Experts of a small language model.
Experts: 32 experts in each of 8 layers, 160 SwiGLU neurons an expert, a shared expert of 576 neurons.
Training: a variant of Muon for the experts, 506M tokens, 3862 steps.
Below are experts of layer 7 (counted from 0) of a mixture-of-experts language model. Rows are named router (the router's row for the expert) and show model dimensions 256-319. Each number is 128 + 32 x the weight over its row's rms, rounded and kept within 0 to 255.
After each expert's rows: "mostly gets" lists some tokens that are sent to it at least half of the time; "comes after" lists some tokens at least twice as common just before its tokens as in all text. This comes from a sample of Wikipedia text that the model never trained on. Tokens count by the router's weight.

# expert 21
router [110 134 151 104 130  94 134 170  84 108 142 107 127 144 153 143 127  83 166 144 102 147 154 137 113 159 129 209 155  95  92 110 164 150 116 111 122  97 137 148 127 105 163 164 122 134  78 128 178 159  98 132 154 117 136 187 139 151 143 122 220 104 140 123]
mostly gets: " Coordinates", " Location", " Genus", " Website", "Scientific", "hylum"
comes after: "-", "\n", " •", ":", " Clade", " Preced"

# expert 0
router [132 152 123 131 209 121 157 116 109  92 133  99  54  92 175 126  90 102 125 162 138  72 112 149  74 160 192 145 173 150 183 110 134 153 162 171 121 126 126 114  90  95  93 126 146 130 134 148 147 111 152 136 152 200  90 139 123  92 164 139 145 162 146 139]
mostly gets: " when", " where", " while", " However", " that", " because"
comes after: ",", " In", "In", " However", " announced", " stated"

# expert 20
router [130 122 175 145 136 160  98 166 205 152 139 108 100 170 100 177  51 129 120 170 111 131 116 168 156 146  90 204 158  82 142  51 111 121 152 105  89 208 155 111 126 131 147 131 150 139 106 154 173 138  92 147 156 130  94 181 125 149 129 174 110 133 135  89]
mostly gets: " 9", " 7", " 17", " 18", " 21", " 24"
comes after: " |", "|", ";", ":", " on", " /"

# expert 27
router [107 112 175 136 133  79 170 138 146 145 140 102 127 164 122 153  73 144 104 149 111 150 118 200 138 142 100 152 161 102 204  79 114 160 124 126 104 183 121 120 105  73 159 117 173  84 147 138 169 113  96 151 130 143 120 155  93 113 163 130  96 160 133 131]
mostly gets: " several", " one", " many", " three", " some", " most"
comes after: " a", " the", " is", " as", " with", " was"

# expert 23
router [116 180 172 113 213 133 168 136 150 170 135 121  82 123 140 170 116 150 160 110 144  59 134 158 169 143  99 192 161  57 143 103 157 175 132 101 159 156  98  99 116 140 163 104 181  86 145 133 142  77  66 148 101 109 130 200 115 131 194 163 111 143 197 113]
mostly gets: " \"", " un", " we", " '", " “", " you"
comes after: " \"", " ", " (", ":", "'", "\""

# expert 6
router [182 141 123  98 130 127 183 173 170  83 153  96  98 131 157 173 111 150  89 185 202  79 123 140 158 110  92 105 133 100 145  55 144  94 165 124  86 152 168 129 109  81 105 177 144 152  74 105 152 132 100 192 140 133 119 220 121 117 160 109 154 125 155 112]
mostly gets: "|", " DF", " Sheet", "AZE", " Pos", " Final"
comes after: "\n", " 6", " 8", " 4", " 7", " 5"

# expert 4
router [ 91 179 135 129 202 137 161 143 130 128 146  92 102 124 146  86 107 109 113 165 149 114 154 104 147 166 137 113  88 132 237 124 137 129 140 135  92 124  91 105 104 151 202 152  88 129 134 187 161 122 114 115 111 128 101 173  74  71 102 120 102 177 165 115]
mostly gets: " John", " William", " Robert", " Edward", " Henry", " Mary"
comes after: " |", " by", "-", ":", " USA", "|"

# expert 29
router [112 103 151 115 182 114  93 144 140  87 152  98  66 117 155 143 113 121 111 149 149 117 157 125  91 149 179 187 160  71 160 102 118 142 132  73 128 149 129 149  92 107 128 140 131  88 110 138 157 130  94 153 102 175 119 157 140 132 182 107 124 193 129 175]
mostly gets: " was", " he", " been", " has", " she", " they"
comes after: " It", ",", " it", " he", " which", " He"

# expert 24
router [ 98 203 144 113 136 123 127 135 126  58 179  78  70 200 130 167 153  95 124 165 172  86 160 141 114 138 114 155 117  72 156  89 128 169 121 103 147 104  94 145 136 150 149 161 122 105 125 165 169 156 129  88 181 165 112 165 120  68 162 175 136 191 133 146]
mostly gets: " population", " area", " areas", " land", " town", " damage"
comes after: " the", " The", " a", " its", " their", "The"

# expert 15
router [140 169 149 133 139  83 182 169 150 121 137  91 142 129 148 158  71 132  97 170 123  85 160 195 109 152 186 114  91 116 161  69 134 140 171 126 139 128 125 108 111 137 140 201 150 116 125 129 150 114 108 118 173 196  84 161 118 130 152 117 152 126 127 108]
mostly gets: " the", " The", "The", "the"
comes after: " of", " in", " at", " to", " on", " for"

# expert 8
router [111 163 156  74 130  89 153 153 179  84 166  93 106 135 170 167  64 125  84 140 150  86 199 190  71 129 175 152 117 140 181  96 147 126 140 114 151 141 114  87 128  99 111 186 166 130 136 147 143 154 122 173 153 159 142 147 131 154 120 123 188 199 159 166]
mostly gets: " his", " her", " their", " its", " His", " Its"
comes after: "'", " his", " of", " her", " for", " with"

# expert 2
router [129 124 153 109 169 121 167 171 166 144 111  80 108 131 146 124  90 108 136 166 113 143 104 171 100 109 196 101 145 125 203 102 184 118 123 157 139 109  68 137  82 112 137 103 170  84  85 130 134 122 106 114 162 156  91 165  94  71 189 150 132 142 166  99]
mostly gets: " as", " include", " with", " including", " along", " using"
comes after: ",", " to", " also", " he", " known", " served"

# expert 1
router [136 177 154  94  92 120 185 135 135  89 176 104 157 202 122 148 148 136  72 155 139 133 180 132  82 134 113 153 150  91 201  95 143 163 144 151 127 142 101 104 168 186 128 173  96 149  96 168 130 140  90 102 162 157 104 149  95 140 157 148  83 128 130  89]
mostly gets: " National", " JPL", " Democratic", " MPC", " United", " Republican"
comes after: " the", " |", "|", " United", " ", " New"